config.toml
num_hidden_layers = 11
router_score = "softmax"
balance_loss = 0.0155
balance_bias = false
init_std_router = 0.0247
vocab_size = 16384
norm_eps = 1e-05
tie_word_embeddings = true
optimizer = "muon_variant"
max_seq_len = 1024
max_steps = 3937
dataset = "wikipedia_en"
Below are experts of layer 5 (counted from 0) of a mixture-of-experts language model. Rows are named router (the router's row for the expert), up (a neuron's input weights, with its number) and show model dimensions 256-511. Each number is 50 + 10 x the weight over its row's rms, rounded and kept within 0 to 99.
Before each expert's rows: "mostly gets" lists some tokens that are sent to it at least half of the time. This comes from a sample of Wikipedia text that the model never trained on.

# expert 8
mostly gets: " manager", " professor", " business", " man", " events", " industry"
router:58 44 45 46 53 40 59 50 50 54 39 44 59 67 49 55 49 39 56 54 46 46 36 46 43 46 50 46 53 46 56 40 33 60 28 63 41 46 51 45 46 59 27 61 38 54 34 49 54 38 55 52 46 41 54 48 75 56 67 65 49 51 18 64 53 41 31 45 53 55 55 57 64 49 48 47 45 49 49 47 52 52 40 54 51 30 50 48 58 40 49 50 41 60 63 59 45 47 47 56 55 64 52 44 55 41 48 59 45 54 44 48 49 41 48 44 56 45 47 53 58 55 69 24 46 49 53 45 51 56 41 48 41 55 67 30 22 64 46 50 52 60 63 47 64 50 44 42 50 45 42 46 56 78 46 62 60 60 55 37 51 56 71 62 70 36 43 58 60 55 55 50 61 27 41 45 61 24 36 46 62 48 63 52 53 53 64 56 60 64 55 49 45 48 57 48 56 78 58 54 58 52 21 64 42 60 69 56 48 52 48 55 45 67 56 45 37 36 40 52 42 59 63 45 45 79 46 53 49 46 43 41 33 46 58 56 57 37 45 39 52 23 37 47 51 35 57 47 61 59 44 52 57 64 60 51
up0:39 58 51 37 47 41 52 33 65 42 45 39 60 47 58 56 57 33 73 59 42 57 50 41 41 40 62 51 47 53 66 25 55 52 55 42 47 42 32 51 37 54 42 58 36 57 37 43 52 44 44 44 47 40 48 54 52 55 41 62 46 41 37 63 49 49 54 43 50 35 47 56 37 70 59 51 49 68 38 61 53 61 58 48 57 65 44 59 51 34 20 53 68 56 66 58 54 46 46 59 38 62 55 51 58 54 48 58 33 56 52 77 35 47 43 34 62 43 46 40 39 58 50 57 39 66 50 52 36 55 51 53 63 70 56 49 40 46 60 63 51 48 50 41 58 53 46 43 73 52 72 51 59 46 65 57 38 73 35 44 29 56 59 46 66 53 66 39 39 51 43 49 38 51 51 55 40 53 57 20 47 52 38 49 47 38 63 76 53 35 41 57 45 51 56 34 71 50 44 49 30 49 49 60 51 67 33 62 52 40 54 62 40 45 59 48 56 51 55 49 61 50 42 45 56 70 33 54 49 61 46 43 51 36 53 49 47 37 64 60 46 55 45 52 61 48 35 49 50 30 53 75 46 56 61 55
up1:52 56 33 53 54 60 43 66 61 69 43 55 64 45 60 48 48 61 49 60 30 55 47 27 56 56 56 53 39 40 49 50 47 63 31 51 40 45 37 55 62 49 49 55 55 68 64 56 41 57 62 71 56 45 50 58 52 48 63 56 36 31 46 43 50 58 47 43 63 49 41 65 74 52 43 62 41 56 49 54 43 58 71 56 50 49 50 44 52 53 62 46 49 53 41 28 54 30 31 55 49 63 54 51 47 68 59 38 46 51 35 42 34 49 48 66 59 43 31 58 41 42 51 53 50 58 59 48 42 39 53 42 40 53 55 53 29 44 70 52 42 64 36 61 42 49 49 48 56 35 68 45 47 68 58 49 62 61 60 48 53 43 62 39 61 50 53 49 60 40 48 54 50 42 37 43 38 47 34 49 36 52 43 43 71 41 40 64 39 58 46 48 34 67 53 59 39 65 49 64 50 51 41 59 57 46 59 43 56 47 55 57 67 43 64 56 50 58 67 56 48 56 54 51 44 45 48 48 45 44 44 40 56 49 64 53 68 52 56 38 41 57 56 57 43 56 51 46 41 50 49 70 46 50 57 46
up2:69 35 47 48 56 40 35 51 35 42 41 45 49 64 47 42 42 49 30 62 44 53 35 41 45 44 49 30 37 69 33 41 40 44 54 53 38 53 39 58 48 54 53 58 37 71 58 62 52 62 40 48 82 55 51 35 62 57 48 60 28 54 62 40 30 80 55 46 64 62 48 55 48 43 40 57 52 41 40 46 37 35 51 34 43 62 44 63 51 49 54 54 51 54 49 41 40 72 45 52 34 47 45 39 60 53 51 45 34 62 50 60 38 50 53 52 34 56 63 44 42 43 53 39 71 50 50 51 58 41 42 57 43 49 42 33 39 52 40 48 66 30 53 78 56 56 72 49 36 52 43 49 52 44 23 56 57 47 44 43 59 37 44 49 47 46 47 49 58 59 50 43 37 42 40 56 52 46 58 60 39 74 38 48 46 34 62 46 43 73 46 54 39 45 45 53 56 31 68 55 62 56 36 34 44 57 52 48 38 56 45 58 49 58 56 46 49 40 55 34 52 47 38 62 51 63 48 49 40 43 64 50 53 41 52 59 44 31 37 53 55 48 54 49 55 48 58 55 50 47 52 31 35 43 55 56
up3:46 46 47 75 45 57 49 41 52 46 65 46 47 72 50 50 44 39 36 51 27 52 62 36 61 39 38 53 78 50 44 23 45 46 50 46 51 30 52 52 46 54 38 52 68 44 47 39 51 45 36 57 53 46 48 65 75 35 46 44 52 25 26 55 49 35 48 53 52 40 57 63 49 32 50 47 54 49 71 59 71 43 39 54 58 55 60 30 44 43 25 44 47 57 58 26 57 39 50 57 50 58 40 47 58 43 47 52 47 46 56 68 62 46 50 53 53 44 54 64 64 51 43 51 49 46 63 59 49 37 46 55 58 47 40 58 49 40 63 68 37 47 57 59 37 59 58 43 35 60 50 55 46 56 44 34 48 41 47 43 56 32 56 52 53 38 53 52 59 38 57 59 51 44 61 54 49 61 41 68 60 44 27 51 50 50 47 58 46 52 38 61 61 39 45 60 70 57 37 62 57 28 51 47 50 52 60 59 39 32 59 41 39 54 47 55 46 45 53 42 39 47 46 44 57 43 49 33 46 66 43 55 39 64 67 59 58 45 72 62 46 49 48 69 54 41 45 62 39 67 53 55 45 47 67 62
up4:62 38 52 37 68 48 53 49 58 50 65 29 34 54 55 63 65 60 49 29 53 52 28 43 62 54 50 42 33 53 66 35 58 32 44 44 49 47 57 64 58 66 42 67 50 46 60 53 35 41 55 42 55 41 49 62 51 56 70 57 58 54 52 38 57 55 61 46 50 53 46 50 62 41 45 53 53 42 73 49 55 62 53 52 45 46 36 43 59 60 57 63 57 38 50 60 44 46 55 53 49 57 63 63 48 47 69 60 54 53 45 51 56 34 35 42 41 59 63 53 47 72 49 57 57 45 59 47 59 58 57 50 50 43 46 52 62 51 57 42 51 49 69 52 43 56 39 65 50 48 47 34 43 33 52 54 57 56 43 50 48 46 55 46 35 44 62 64 59 49 55 59 55 33 67 67 48 55 38 50 34 48 44 51 40 59 40 37 47 54 36 48 56 49 43 58 44 68 40 64 46 60 54 40 26 33 52 40 40 50 59 37 33 30 51 67 40 46 22 32 52 46 39 40 56 54 16 51 55 54 64 73 60 45 46 50 36 29 47 62 52 33 38 60 63 36 41 55 52 50 52 59 54 49 46 47
up5:61 60 62 34 46 36 67 32 54 43 65 43 53 56 52 44 28 42 60 60 45 54 50 33 27 68 52 56 65 45 47 37 54 53 40 55 46 44 44 61 44 69 36 54 29 77 53 43 46 50 64 51 31 55 54 58 64 50 62 49 30 61 38 35 38 39 53 52 56 33 39 59 61 60 52 40 74 43 49 38 47 54 51 45 46 43 43 54 36 32 49 40 58 52 52 48 29 55 67 47 63 61 55 59 34 54 70 50 55 69 67 38 43 54 63 41 59 56 54 52 43 48 70 52 52 44 72 51 56 57 57 50 30 56 31 57 52 59 60 59 40 58 61 65 29 61 27 55 49 51 74 42 57 55 43 36 32 16 48 51 47 58 54 64 58 33 47 49 48 60 49 36 46 50 49 53 57 66 40 33 59 61 56 47 62 55 56 67 41 49 61 55 50 50 63 42 49 64 55 52 51 40 40 52 46 55 48 58 59 57 42 50 47 47 56 56 41 48 39 43 59 48 48 46 40 32 46 60 55 45 53 43 45 56 55 67 55 39 42 56 65 54 48 72 34 53 49 72 22 46 55 51 57 46 39 62
up6:35 42 41 54 63 54 55 56 54 48 54 47 72 54 34 47 32 47 44 59 47 58 37 53 55 53 67 39 71 53 57 26 48 46 63 58 48 71 55 53 46 46 27 53 40 43 56 46 52 41 59 43 60 40 57 61 68 39 52 53 38 65 66 56 53 42 51 54 57 50 39 70 64 55 64 63 42 45 44 52 50 51 53 44 45 50 42 67 48 48 39 42 53 60 56 32 37 71 54 49 49 71 28 56 33 46 67 39 58 51 55 53 61 46 48 59 58 37 36 52 61 62 61 37 54 45 34 36 45 40 39 56 50 38 60 60 56 54 38 47 47 56 62 54 56 43 43 42 44 59 57 47 44 45 51 59 36 37 71 41 61 44 42 26 44 56 45 59 41 49 44 73 64 37 74 49 46 46 42 52 49 49 47 52 44 56 44 45 32 62 48 39 62 60 55 65 53 42 23 36 44 45 62 45 52 44 53 49 32 40 56 50 56 74 56 39 64 39 67 47 56 43 61 59 66 38 39 47 49 67 41 41 50 59 55 46 42 39 56 41 68 52 56 55 50 27 46 51 49 44 49 54 36 49 66 48
up7:69 55 48 65 56 37 43 57 50 43 42 35 54 45 51 46 53 46 48 54 30 39 54 49 58 47 45 36 56 47 38 44 42 41 61 44 52 23 38 59 52 45 34 56 54 44 49 59 37 49 34 62 64 49 53 47 40 57 50 39 37 30 38 47 48 60 56 40 61 57 58 53 54 40 43 73 42 51 55 55 57 42 42 58 49 40 56 52 67 56 48 55 28 45 66 50 44 65 54 67 47 36 39 62 58 52 56 70 44 54 60 52 57 50 40 55 61 45 47 57 56 68 54 47 44 42 57 53 46 41 44 42 51 54 57 24 61 53 41 55 57 51 66 46 70 51 38 65 43 54 61 37 51 46 30 49 59 38 29 56 31 45 53 46 41 56 43 46 52 58 52 49 60 41 42 52 45 54 52 71 49 65 49 68 51 43 60 78 50 60 41 53 71 60 47 45 61 47 45 49 64 52 48 40 35 47 41 39 57 59 61 56 47 72 59 55 14 35 39 58 32 60 59 37 32 78 57 44 53 47 62 50 43 47 67 57 36 50 47 49 58 38 55 58 42 39 63 59 44 46 62 28 37 46 56 64
up8:59 53 54 35 50 27 41 32 46 35 32 39 55 39 54 63 46 52 67 45 50 48 40 42 48 52 45 55 45 47 44 55 40 49 39 56 68 48 43 54 54 48 53 63 41 30 65 69 37 46 45 59 54 56 50 42 52 42 34 40 43 55 41 51 63 61 61 44 30 27 75 53 29 34 36 57 58 51 44 60 38 51 54 62 67 49 57 45 53 60 60 52 50 66 38 48 60 57 44 60 30 56 55 58 59 38 57 50 67 52 59 37 58 53 43 53 59 38 56 48 50 47 57 42 62 37 58 60 59 40 46 35 53 48 54 58 53 48 45 51 67 60 58 49 57 64 35 46 51 63 49 65 36 50 56 39 46 49 44 34 39 54 50 49 52 45 58 56 50 33 70 42 53 42 64 54 37 37 39 43 61 37 52 50 36 39 55 51 72 56 49 47 40 65 52 61 59 82 45 61 39 54 48 38 64 44 27 47 46 54 76 68 62 41 38 55 58 42 41 45 52 75 63 51 31 38 56 55 50 65 47 42 58 32 34 53 45 49 46 32 58 33 48 41 52 52 41 51 45 48 39 52 56 64 48 58
up9:35 64 54 43 45 36 35 54 50 48 41 53 35 69 59 56 43 54 55 40 45 49 67 35 71 50 48 57 49 45 51 48 47 48 33 34 39 63 41 55 43 68 39 51 28 43 46 37 57 56 55 53 44 37 68 31 53 57 57 54 52 33 58 52 47 50 29 22 60 49 47 55 48 50 45 41 54 50 52 54 58 66 50 34 32 50 52 58 57 53 45 45 54 49 46 52 30 65 61 52 39 61 45 39 46 48 53 49 67 57 60 46 51 56 45 45 54 55 50 60 55 55 46 25 63 52 48 54 59 34 60 51 61 51 51 54 62 57 51 38 33 44 57 53 58 57 48 47 56 43 56 44 68 57 66 43 51 32 40 39 35 34 40 52 45 43 40 60 50 52 49 42 52 47 43 54 40 46 36 58 61 37 29 43 49 70 32 61 43 45 73 52 47 46 30 62 47 48 55 57 48 45 46 37 52 63 46 59 57 65 46 61 45 60 51 62 47 50 61 50 44 60 51 41 55 46 47 47 50 58 37 56 34 65 60 59 49 51 40 47 35 58 53 48 28 64 63 40 52 48 50 43 58 52 52 41
up10:44 41 48 42 72 50 50 54 48 43 49 48 32 65 42 46 55 50 51 72 53 67 50 43 29 30 64 54 30 52 50 34 55 48 61 49 31 36 40 47 44 61 49 70 42 57 24 53 41 44 43 55 29 43 50 61 46 60 53 57 66 58 40 51 73 61 38 41 49 48 52 65 50 57 43 51 60 56 44 56 75 29 56 40 53 62 53 37 53 67 43 48 48 63 64 41 42 63 63 53 44 50 47 53 45 53 58 51 67 47 62 55 59 51 46 41 42 48 62 52 59 56 59 58 45 58 57 53 65 46 48 53 51 53 58 40 61 54 47 49 62 60 29 52 44 41 49 50 57 49 42 54 58 54 39 53 59 45 47 55 41 51 45 53 49 32 62 35 30 47 42 56 59 44 44 55 42 66 57 32 53 50 49 32 45 47 54 55 62 45 54 47 61 51 57 47 30 55 52 61 42 58 68 52 38 52 54 43 42 27 70 44 53 37 57 38 55 41 60 51 44 44 62 51 62 34 63 55 22 48 52 60 63 57 48 54 42 48 52 51 37 63 56 59 27 59 38 63 58 42 54 46 51 58 49 42
up11:58 64 32 59 40 59 55 60 35 52 52 42 50 54 58 62 35 70 53 41 40 63 60 49 67 63 48 53 47 52 73 37 62 58 58 66 53 45 40 49 28 47 53 38 50 44 45 50 51 49 47 65 51 46 55 52 51 50 46 46 61 45 25 65 50 55 46 30 28 58 33 53 65 53 47 68 52 44 64 37 56 57 55 51 43 40 47 40 52 37 44 47 57 51 51 42 39 34 56 48 33 50 50 50 54 56 54 60 32 57 33 57 26 51 52 60 56 67 60 38 52 53 46 44 54 65 60 44 71 42 52 27 55 51 59 53 56 49 35 63 50 55 60 49 53 73 63 68 53 39 44 40 47 48 57 38 35 22 47 47 63 53 45 42 45 49 38 53 51 41 55 42 41 28 52 53 51 58 48 51 49 42 48 54 47 57 42 54 44 56 39 41 52 51 54 60 39 63 47 71 64 44 45 56 60 37 55 57 49 42 66 57 56 62 32 36 47 62 59 50 54 53 33 47 60 68 59 35 53 40 50 57 45 64 56 73 56 72 50 53 41 52 31 51 57 58 34 36 50 43 49 47 50 47 58 65